Weights of a small mixture-of-experts language model, trained from scratch on English Wikipedia: a softmax router, 2788 steps.
Below are experts of layer 8 (counted from 0) of a mixture-of-experts language model. Rows are named router (the router's row for the expert), gate (a neuron's input weights, with its number), up (a neuron's input weights, with its number), down (a neuron's output weights, with its number) and show model dimensions 0-255. Each number is 128 + 24 x the weight over its row's rms, rounded and kept within 0 to 255. Numbers have three digits each.
After each expert's rows: a language model's description of what the expert responds to; "raises" lists some tokens whose logits its average output raises strongly, later layers aside. This comes from a sample of Wikipedia text that the model never trained on.

# expert 45
router:107135144128121116174124131098157096173137123103098110110179137085161153156138151119160146114132116145122141112171126123132126143085127116140134145085124122116116095123114106092101133127126114120086141110161123130108171118163119112096110124129169136125133137128136146133126163143133063153173170151129076148144105122162124128152109152100109079123113147156162127092120121094151143159041146128133148137181144130165157101137089106162104094117089143174109165181124150132142124131127107156125141138133159138133149120080100140176121131129106132155137140147122116119149140119099119150095114122106153145128124098149128136128108105183138145136095125091165116125143161119131110106109140103179143146073121133095136163153110106125134158145124157146200137116132148133138133102115159
gate0:171091171142149138139102121110111114141096127112080119118161134126150149134133155072093135155148117146123104123109126073139117140120140132109173107105102093133101151109100099152133152136121181139133097140124141126141105115174138111115104142142154121107110135129096097150115120115126163080099138137164128110151158139154154103098134111132111104090139142139097101109123105128162140113116121119185156132127109174169163122170127101145156109133146115127195149125122177052134130131102102087106151176134157138098092151139091119140062146147099144171135159097110092117114169124134131118119103127144104123140115132074128140128094070117123132150091146128096126095142098110133113103124102137124122130124087112125105129132120123104109121153149133118107096143107135184105142147105133
up0:146110109087107146132083110135180147127104111173130108140112099153125146136136114129070095101155146172151110101124117186183122107164110148138156124078133124134134140122101122116122128103161128136140151121074116126113173132120168138128110096147123114123085118119164155133113150124150121152125101119113146147141123089133144109098134134121145138095151153100091125107175117136140143124143128173121146146117120113142118145165097139118137146134142130167112159143116129143109166117127123122129154153123168103080123148143136123136113100123128139162126122138176134105081137147118143117123118172113169132129133149126116089101105129188111126130138091173191151148118136141097126127105083134128108113135135135109170119096033149165115171137147155176150109089109149101178144114111121
down0:142127138154129166161116116129148083139106120144128162137140162124092150150124158135116128164113154177112111142137157158164125118097113177094144139154147150125157125124112133132085127114128113140123107161078145158134124093100174109179181095110126132118094116085131124133114121129140145114139168134108103143145107142116144137098162103076108150133110129110139148144153170162136118136129134126139148136121061097122114155145116163091175165107058137120115167097140101087141118128129136139150116170128176146099115144124142127104099119159126079161181147106109116128125164172147127127124149163121113143131131120140083124115111174133150135122111144124153087141106129133180106114162149105125158078129109130121125130156084152138110111161138081132130117142090150186108124118124128
Word-final ed, ing, s pieces right before a colon, comma or period, especially infobox stat labels like Games played:, Right-handed.
raises: ", ", ". ", "\n", ": ", "\n\n", ":"

# expert 3
router:160157125140130125124121113098140094155163100104082069120180145136152145144091131099144122136143125166058122127130091100124121141099145109120103131116151094143154157106160115106086160100133123144115138107137121125114130115137079119107082127118137132116117159107116123135124146081144101107148155156125079153095119124159162129139120145117092104093127155160120161102099099105171121127114129112154177140143131136176106097154102170147136162099112147113085161166093190088170110173129114106136095105160139124161110099117148161145137111124091131120158135158115141118105121118147142109127114146148134146133130109159129125130093173152158118135101085118126129124145142161136161116105181106163132171143141103088162122132141126152101126126109174140164133109112137137143123162117115
gate0:143114138095130089120147115126157109165130121147109107154125150143102104080145119135078107115132154162127100125141110123181132105133161123116140087151124092099108132170132152090098121163118144142084143125111094170120118139148108160123130132144126102114130176136093126140156151108150154129180135068117180172113129131087132128157116168121120122107130112137156110149110146130155129124120120143148145159143134126130154070091092149112125113065138108128134131154143172132112138134116121134121107085132140144120082189141124129139107150098099101134102109128093188122111100156147113101107146104117112163146132137142140150092124151135122152130070129078142172179120123147107122113134154118089118149096130118110129097164062103143149161154159140155113138105155135120097115142160144
up0:113133100109114130113144150152163108124138153143120126115136104113144118117130164160149153156166146117146109132100118164062128120161120105113123140148108135132166113108136129176116120099129141123082117109144144073112114108116144117124125106160161108093110146146138123112115105165102151114172117073149128146128153134149148102138134116085168130169131148180134157114157137116116107138162115135105107092120130121132096115161118124077148184106131125110079122139139093119129180153130169106149092080125166145110142119173161143145145138128143088135104113098191164129104146102125127159103129169140164138124149137116125135117177150120134111086116110116103075155126145186128154113104141175093135110137101139119121141116142179140077151110106102128125146150082120127122108120091142
down0:135161124138099133095139102119116143142130139147112091079140157097119113155146136142143123141089123131155130118139171102129123123113132131098109096127117123126098093112106148122119195115142121154103103111144162086143112124102181143156159129129164111120168124164141112148144125186149111103121185113114131113120129096155176073146142128118111158138100069127126097153148125115097138161116131133133109128088115134142127111107115170127142156132116147110151093153160124132093103116113078150128109064188113105104150148099128117125128161086137074121171119066134136133096136099165148139097143138137096149110148145100138161128131075118111108114115132141086140154116126122096097150126119132101115119148110155174152112101130137176106131156120117119112136159122106134061155136118133
Mid-word pieces like ou, pro, é, yl, ty in names and foreign words, e.g. Dalh-ou-sie, E-ty-mology, Goi-á-s, pro-democrats.
raises: "ven", "vis", "tier ", "claim"

# expert 46
router:140159123118099114108143147070160100171123122087089097087175115072114144138113160123120121091132121139105110121155097126132107111101128112135112149093144100147127147111144101109099142136127127146118151097151149123141146124118119092074135122135147180106120116172124171148107118119144120113170134180081084178093150096157173095158115123091134104133156111166142137113160125071166104115058160094129127107125149139175126111138089108144128143099107094139124117172078156132170123159085117150124112110123123134124143124070102119129119130120115089136126116133093142131124143099115140131139124117138102137134128113140144134117098163158128145128095114120138095162151163137130157121110163128148136141118132106101137123141125120110123145149118148114173121087187134103118140122129170
gate1:172110116136107145130120118099200081137124095114145099137136158131079120139166077129140114133170137131146151153158100135155124138165127148095143133116142147084126101131177123098111176128120191194155130138162115131104125113110111109086129084144117153141145152102137160149143134127119134133182089092120092126142125142126161117150125118130118147159114124159117133136123124128141115097134128096115126094111142129092125173153101136160113150132174133097149155118113080130140110131092136154145137108109112113136172139112119151054137066135117116088079133117120096154162123165159125165155095166096112118112161106117109133090115115105166128130125119107135158139123141105144109154120160156184134117114126146108131134072139134120145133127145147125111177126108138118144125103121130
up1:107131123144106146112150146120114160138138152121169113100108105153160189147128120126183137120143103146102117138153129154152153096111128111080089138121094172089145125166120156148174147148131123135109138140124127154140137117112113137114169105133093138117123121125092094113161118158151131122133128096139170155094134130127108202133111079151146154151106156116110151114103166155124104153168153138145151144141147155135108141147147127121139107153104139119128120118125139102118125133141131156122134124077125121149114080129122144161168164069159099148096168167124133145140177129123121160137098116144117157092202150161137127101121101144143185111177144119101115101111155125113161123115138104141125133137144068131122169125146156080103106135191125147113125112120093108131156136149131
down1:138144086110129130130124166159094163116178134127142117176122137173152189180130131125119103161127155132113081172161153136138125158173122124130153133113115100085083133095071140121109192115116096153101149137132130121150140089147118107127108161112127116151172153136152171097114120130153124161161175114142128133149107102157129187090114133121088119133111110127141105086119142115111148137127159144098156160144134101118126153147115120141093135114134149133088114123105144132139119158166155130091120142177102136116168127096149137133120094154148140156122145172125129126151138184148134129127124123139134106162129097131122128117128121166151099091112130146124093093150143131140098126122139130143108144121146147125167156117193146148082113157153118162132144168117130147104070113111127
Mid-word pieces like ang, ind, ow, amb, ography after an initial consonant, e.g. kindergartens, Zamboanga, Mozambique, helmet.
raises: ", ", ".", ". ", "\n\n", "\n", "–"

# expert 22
router:075144099090122100097150099118145117153155094114120088119129128082125135131114159092158130064146094121104153109126114114121153149089130122125121108098158115158117144069087135100096175141111107128111147129140111106151119131135094099113142126132146132102097171148114145141111160150130117124171145140108087124141122106190143112140121127118124079082154166163138118101084094129166106175110115112124172115177133148120113116122077134168120144126114152123120158170103166137179139134096115104148109121149158097108136118106126136139128164114091106160132122159110129121088123080121128123123109114120090108122127132133175101127117152127125154120119117108120134138141167111156121159101123121136122119102153137116091165122144114146149148140100119108199129118139125064143132157161161
gate1:120152130130117105088138117104106142159121144123137136193122135116142107078108112105086110125115104128116164087125104140106134149094120136137111121113153133135094145181113126105122148092132125154138154106137111101067104128134100110091123137138132145132104134110160114147111127116112092117144137137102063113124168111140148115130150119096142113113130110128120145137082137073102135141110146159117137137165085138102096146096094139092170103127119146141174119106106115116137122142103073163175116143131134087125152148166083158120147166162104125155112110163100135106109122122129145126139118145133115096130155119132157133104108135107127142095094114140154162136141135142161132110162140150164166085147157129135054124162100145169141127121146146101144092090118101123093078141059150
up1:164143137096113164143181175104132159149129113124135136123140107131187140095125127117132152125177153154152132097088137138121111091187126133134148169113110122118134096157154127142131138156105165143105140159112145106121132134140128115191138144134155160135115162153167129131133114131122114125107125119130141108114131088135122141142109117117137137134158068122136122106124146127144125103143095152154130148108097109169108180109142122133167131092129121159143128193099121155104093130150119128120084157116100138127087139135152159150091128181147168143149151109142129142114160140085113143125148144183146144145114087129114148136155165161163169104113107110141100139122106139144150135127105171157055133135087150101136160117137137125086177127173103096117118120128136154085173114129135
down1:124112131083116125116153108093113124114133109163083135139088125154145088179090141139076180138106139143096131118124084102132129135106146132120133132168112132084103104134102135134159120135107114142071137143158160153126100124086139118153094110121133124132109069110111148103109125132137107138111117165110117142169105112118081141130143127074122129151104120115143124100165116136126100126127124119128132146089101191119134143123130162118140136136160130140100113132130133119135174158110145102146121128178111086144095110163099149089096140100146153145141084124120111103127092133148123109135146133163118087137129081104203150120144118128116181134148118076133149116164118105138125105143122109133114137151182090141097098075115123113136104103089146141135161142185097138092127140142140
Consonant-cluster pieces such as qu, ph, gr, v, th inside proper names, often sports team names, e.g. Racquets, Harlequins, Humphrey.
raises: "ag", "in", "icul", "ax", "ic"

# expert 9
router:109137105100088135125131139068127105152156106098147070097146142102146152140126165081174123119121092143086089129142113152139143114061114105147104152128137152147116091087137109119108122129115128118119121127153108122116145120146104103118107153145144138130110182141123142157125186173144105107164135144123126123116136129142144113168111123123135116103150129136147143088086097149145119126102114134143123081147125149135141139156132111165127191134121093152142127186134173147180165167137144098119170101136147134136135102122152160180109157134069108148147121141134115117107162120152132150099097137093104157169145093142135128122102152129147125143109100063132143137146159111148170108107125106156129134117137112102141144142152090120148133130109125125163155073150149133153109086144139
gate1:142137140105109099087123096146113124100150170104152140097177113155165157092134099136057128163127114149111084140154097105108132092134133129146121115101136118142145091096190108138087109130137151169128123148137121130086106126097140094151129164113135122109118151117121122148126142127153114143141136132131125126151115159156132097188154123144160137104144118186116129136151114128144088166119103121105128153148117076139110128104098111130162190144118113101126111151115106114141127096157152074122156142148150104096122124115125128171124134132117115137159157133176140112127128139112149131137126119168140141153114120101121132154159086130101102110080091117161123112147101057145100075148118114094126096129124139119127124123143123132065150147153117200153122128127103074117132125130119
up1:129129108154125155183095107071081099147146095123146136139053075114147098136131104190148145139148118120126062140158112140127134125137141120125132121145131121079121130131139106083141145118129110097107147126108098160170116152116163122103119117125136159127131129118132158147144137123149114135148131089115136117053127140151118154124124127144105110101143113097133111121120132149150123139154118103144187137122135140153120111118098130102162126125101133107107163159123173162057128081145083116136103119138135081137133130168127149117141158093137104101113128137125129126121101108125085154178141117122100107125138103143142134140110148106112104160142129123116132190151085100138137120110130164122096090104126097146093133080125125121128164088145140137098118187127163152114152124146172
down1:152097101134086115156111133138132102102180148111084172067145100097092125155095076117177151167144138140158144121141186090130100104092163142144145163131154153133147146143129139134117117185110168142125116133127147144098137089116182140194138108142105142155121132107121129092160163124138140175134121149137173174146154135173123119143126126113117152198128108154071121122145119086097131128123143124118150126169153152097124125086139107165128120120093148160116088115118115136111074111116157114124121143147116127130126136118121158106135082149136101112142140098107143163134137146141152133110115119135115175131167121110151115115106107106135081139118114093114119123101124146125098087113113132105116110126119136129149158157166128119141092138117138101108113120124147145148125166144101
Single letter pieces d, D, t, T inside or starting words and names, e.g. over-d-ose, ice d-ancer, Côte d'Ivoire, T-ree.
raises: "rop", "uk", "ail", "uty ", "ome ", "aur"

# expert 34
router:116123085130143092130122157114161116150165100152103094130149150121158174185080155090115134137134124137097107112158143117144140146071129090129096130112136122119118120111138098067161143128113115115112130119159147114109134117128138119103131108114176162129131131173119139119128167144153114139151135166120092134116128148128150123159116144131109107099143123148159168081098120134170142163086133115141131115160185141134139118139089103156123149094090137151141148167100143141184135174115102128108115118159145139109160132089146161167127135115095138168128135111117134126134141088110146122117111149136075105152094081148109165126111126168136130148103110071164122136123154130129126093134154133160137148101126105101132148133153125134141154165127186118171150077142106096149175130148125
gate1:136140094107156174134111130134140132065155093081136159147123128158153121142139117134088079149122132132101147070146149135074093147113099135170131099120163132112096150115116165101140144132124142131147109129106181108134145154078120140084138121142146162109169107138108106109144117161098107145130148151144178136165120169149140132143126144144164080081128140148134149126108132125098138138159159108128171138119183084135153107111151147110106129132152108136111131142112091133122116125186106099159157086152100161124161104108165097152144059134144134126102118136096117155115107132094124125118115127097156098104121151071152132118158132101127143151141133082119117118086131109092122123137128127140158158128169117129129152142134127128124097122128142168119172147117108133144164142161126
up1:137136101197126163162125128128139133136113163183141137130119156150121157151131135152122118105093133144150179136125124132116090124121122126111145142121060127139199110155094118115141154114154137101149110148142144104105131138156174111129137151126142144119135131131118080108154123110126095119130090116095146111132114150110125136088132159128118106126133171100139097102128123121121118133148094099158124096141137140191092116081123125085127104117145135134126155154121140048147130123139131147159085143087166142126109149147155114126087142081115178142150109110139102143109146090144161132130161131124140128109144088157106187142169106116126151138128142091122077079143113130176126164165136054136122092139134130131120137135136160093128145161092137128120139127124150129130150150111144
down1:137088122134137136136168138100136154146058104091117111097107119120172116105097143109167141120118109153162183107136060148151106147138141122126108153144161098140148118108115124128159125153122135130145142126096142087100143114135106131103116156159143093126120143146140127134160132121163126135152107100104093123101186154107142063114133130142134133146115140130107124095158126112097126114117111134146123134130109142130131153092126154104117108129151114125130122178160140072155121149143113122143162109132132181128103100120099127149118144096190121101098137074086130130116161133187179128105112107116147133127143141133110137108107139134162145116151100150136103106102095151147108125124082109148165139086114084075160124110120151135148102171114128115146145061137091083124146143153141
Suffix pieces completing words such as -tion, -ment, -ed, -act, -ing, e.g. accompanying, citation, tuition, evicted, Tesseract.
raises: ", ", ". ", "; ", ":", "\n", "\n\n"

# expert 15
router:117170118112119128129143130102141110191144112098118101120150160116138123154131117121139145123149095133112094112146123099123126092111110119144094132137144100144150101112108123098134128097101094170103108136165121128159122095158106114119134141119157173098105155121106168142098153127160076127163119110118106128143134129141159124147105139082100108100138142170121151106117099144175100132099165070155125103130144167122135140186124133156089159108140143151121131146077177122173088133106138126134129108154129104146105077128141148135100145151123112170142167126137111076098143099118108131121098140139103096168122098159128143171116150164153138167110115112148131168123179156159133141137126125149159134114170134129099195142129095118140150145107164122169160122154134103169130157115136
gate1:130128142150133129140130130128133148132136143126130108126143160070157130120137130130142161124138111119119123151098147127135185102124152101141141117164137064125099128186093102158130113105118157125157133143111134114116115089141080181141158122104106116131136102112155122096113128144117100105101132132127104099132105116112156160092135133082154158108137136116206105136113181109126172150158157120130187092134086150139085134109102093134172156074135137091130082117110122130151164087164112138134154146149093153161169155137127129136144134125095108154134162113133138088120090105107153154131112125163110142145137138128097105133175137143174098126120088137125142126174124123143109139133143080147159117143101078169108109085154113148109127151149126165156135097129121135142110117129112
up1:133109143133115133114124101123152130162164085089099113187110099164159088093136126144094076125155136086150105102129109114136118099100152123136161102104177092121140138108150129085124127147138149130154136157088132098184143164120124131139160112162119119123153193154116123159155107157139150136172107136149120133096188141167119112130100137152145115110139111131091088143097151113115110076127109135128144153134092126105154125126129114152125099148114134128135090115133106152168159149152114114114152134134157146122121129146120125125125132151168130146127110138115153148137104116125132110101128133107129150172103129115171122163126126129150147135139097164099118132115059147138158113145086184100133127062089121120130076160090130143136115136140118080143132096175144139152169107141131
down1:189115135165122095097138115126132106132159114127114175108179134136131105123122129069139137116131117125128101140123100119133119121118137088144165089121137123140122107107159129146147135114152134101142098129091114124124128069104144065133122101145167120115120103108125096109091129123114099150146100104164107146142126135091152168136163106113132167084141126154155069108105123059092116144111107149098121143128183128139138125138129084131132148093100125105159124176136142162133144141167121128121118136152143126113151120144110081113147097116107137140105141113096124091109104083116103113068133148130145164116107151087097109108141109074186125154131084125138131140138101100146093100100090117156149140107123104100143120097123156147093093115128104094124115105128076128131123112105121
Line and paragraph breaks, mostly after == section headings ==, table rows or list items, plus sentence-ending periods before new text.
raises: "| ", "==", "- ", "== ", "The ", "There "

# expert 39
router:137132093090120102149142147137151132145146109120124103108150146137140167136086106116172136123132125140101098128165118108188166108104107071141084179099166141160123122111148120118112148098116115190131141089146077123148141126132091118115153139110156119095106126154099139158109125161164125127130136135093128174103160133134119121164122162077107145072117142132131172102118091137152157126114127120133131119146163139095144110134122077151094118115091126142089119154140122121126091164090101134104170117152117118152113122117115155124108137133119102153169139149082114118123126136086112135096109129071072113130130096166165135179116161162140150135144123093144107143169140141110172152132156111157135143138149119114116155154127097157152164144115145102139155107115151121139100118107133
gate1:155087102114099083147130127136146161182111125160122129121092169113180170118141056138100078162113140137151138137137138129132104151136117089108105148150144147116128107116140128079138110110130133064094113129115111167142122157095120136137101167124109118137075145120130145148108093107117132147089107106112107105147133125153099107129074090075116124120127170121135105075115143144138126128118144108124117116157099100098134155107124175117119124138125117101183125125121122121128096152147136129145144136120136081136133108161122132097121136107120133118146155122136147153117124120112136135159127130103116148118138154156176179131107071128122125138154086176081100175176102119134115141143140184138138113153113117128136147148101103133102188142133132138119167119095181106150145134109143
up1:121131110139150148121103119157144116131153116131115097121119165131132106179136095144125087117150112120099120124123088117102071117176107166169143134151149109106121142131152140097127140153126090118129153115139144129163151163147144112169113148120167176072161106097184132118121145133099143126135125120145140134138113113118143139086088118155175139124144117123090112088134131114149096132144150183166113116158116118162123114121166159120149131082158153123121109098173142142114108172127111121127175081128131158117114138153149093110202138110161145123106115146130119108148131128150165161104089108189173153111107094136119098139102120154107125166137110112171128129115159125134096104083156114132114132149147118127153123149146119164154143151109166156150138114102118176126174132129147
down1:169100140166122122121146093091138110163116150095149069156135119131143121124128100109132105144161096159150139113111124121098121133093157126102096144131139149161188147089128174138127126117129150148107131133180145168177126123140139132123162154149109140113126126177114101118137122152124138168136101103155131118086124140090150134168115140151101133101096092150152147160124134138176078141153139130140138139105140158117128108146118123115097133177143111152141134169067115099126127143150111165085110084154113122085107109145111128153123100130142110127154120099144139146090119094125061145155154145118160115116112111083086153128081165150099123116082176155121124149149147132134128111127144071126147109130154101122107118164134126109119153146133168127134133130125096095133175122103100
Past participles and adjectives following was, is, were, be, e.g. suited to, deemed a failure, described, considered, announced.
raises: "to ", "as ", "in ", "at ", "on ", "by "

# expert 63
router:116123077084126101166131128131143124131150102115156096108138123130135141150090117125165124131179113164107079106171114115170166137117132102165106142121173146132120114108151120127128156143116080172145114125142118111120162124130096111115137146121153123092113138138106139162109128158162108132159123183095117190110146118135126115138128144100119136119150144139139167096117093095136146138129161126135129114193142134136136105127122107138100160096121139112082112138118124123143083138069109138119172109154135140173106127126111128124100158128142117134163149172096100109128119133093165161100131155091078115134107093155156131167101144163168186132135100097133119117189146165127141154141128104152148143089131116116119133146150130170115141110103168093143160106128120131164124153103163
gate1:091101098106107134111134125174089136111161092114125122112118138097124187151144110099162117116080161120091154111127136113141126128166122096138126137110140121130158094127126135131123144120173157159132143108145148119149107127115102111101133106096093135165152153131107166156126100174109122089153119099127126109157132115134146067113118110088112116143119170120084123117108118095112154147148110183073158153146155106135167111107154089126096122121125155127116143117137114159182135131117112105122122138109109117114122090112135139151118123098141131127165102136136117172070165093104144089117140139147110129109099115145086086119118133128087157170144142125140173103099120130126115126132121109146101102128119094125101045139123097131146161148109117146081114159140119065144152096120118
up1:100088113158167163155132168132126169101136087094132115081136138154151133145145135127113100156121118091096148118142101148132116197162164094107162111152113171176158140162161094135103094144136086117128091097105095162122136107135159148114123119123081132103135153149121170121118113187103107110139126102096157121116168124125142127089132128162111116121133146132096079143135152126120131152134129092130118136106132140156133144146132149118133134084126104184113130129164135122119147124108112126129127107144103127141114148145148165107097068163115124126116157107167075140145111167119108119154157150116143157099143104132143113145115103095119109088130145146160125090106113144135104085084142145129158102155147110163139135082155141123072124167129105110095118129157132108108147133157143
down1:152087150151130123182155115118090153137114159114140119152154100177090119153144115146161130162113167148121117102137152089118104109150101145125115159143122102079136098132096135142116104168111114130125142143113127158096118125139100146156125119123151123148127106134090092107108158175122103144130124114096142089144137133107114117076112131129128160172151117154161152094142119072085097148153152139102110131149153156140115114115162162085145155142124110076118082070157096139147100108122144119159128132130171161130135140162129089128158135103106154134104117071158148126123152100107140158110093118152137123106104143133136070137106093110148104127114129135195130153129123146127129162120128131089077143093123158147112126127107131137139106152146115104123182119128157132156127095176128
Active verbs and verb endings before objects or clauses, e.g. find out, make, gave, denounce, highlighting that, pursuing, announced.
raises: "the ", "an ", "them ", "it", "it ", "a "

# expert 52
router:115148115153127126105136134114151127134124091126103106084171129108140131152127161087118138126158140134099132111168098120115124146078070105122110146103145102144182132109162115107105105117136139150141121115154148115145114151133117112103127148110163149144132142185152122135113163120127133086152101190104098138150174104133146108147116158099148112117148164127137132102121138082145109146077150129132113105169142159168100104120083115168132126070096088141114120159088140155166104134095106129104130105135125140152154115076118129137136154117091119132141146125134101108118168082112134104090105130120098125148107108144128116129137127157123127135073147155112094122148128147153154143122159133127179140104142114088133158173160114091142148136092162119183159113144154137150142166085165
gate1:129121103087141168121091107133092094173136108157124135089163117158103102092124124134153143089177155123116098168115098161111083170110140135123193125097093122172113107117177121124094133131105127106108145134129152150123099188115118085123134119121144094122098084145090150153109137152122157118156148108125112125114169116127135082135130119095114107132168109108123134193135109155125132057137139102116108153149152138141133101123124124129108135120121119144114112148098135125171116172095145139154165114115123153142157062140144118146130169094127111113148133148140133127140078088150099123143101102120139130124115131135161109127102164126088123143114140120121094109122156147109129102141162116137156066049132105091132090126127114126140150139124139091113122129120121141135142139117120
up1:154114087148155181152153144106115124150120142140111129167145087160135152092134143125100133130144141144145131108183126129120152109088134118143153162154069137151146135141101105136097128123090144083146167156137091090148113121181157141129127150168163159166122118103164135122112124102131079154088168109140104090101148149128151115133162095135129144125137167096134084145178179125124091147095173152138112137117139107131116158085121182093099117143134114112147150102131126112175125114131143127164149124090101113137136121144106153154116144128129119156122154125129157129154135155104125118133116168070087115157117109131147138150112151089115132166150140114124123135076159168125149138150131101128090118115119117163155125128126095123169127087100118119129144132125111152146090174149136
down1:096118073103168155101145119126115136134141108167114117112090103141144141138142127146101136101143137130126135135118117146140095126122151137138092074165154075126109091136070117119103165124128126128157094141128169127150146123115099112145159129127175118102123066113108093091109152160137157150129131125066150119133093125121168095139093097094116153090136111101117139087092133145154141103144162146172148117108129124131181117109098121130096127138131122123113098109103128147154174129107168090125118127135101133123124141153133146161080128139149116133158128092138158135081106144160155142090148152142139096125106106126082100122122093094139121153116085121104155120130096081082113123128178119166146192155115133141133135163135128137114137118117152144117154100122182127103115137103132
Middle pieces of place and nationality names, especially and, ov, ell, e.g. Ugandan, Moldovan, Campbell, Bandera, Ceylon.
raises: "hi ", "hi", "ade "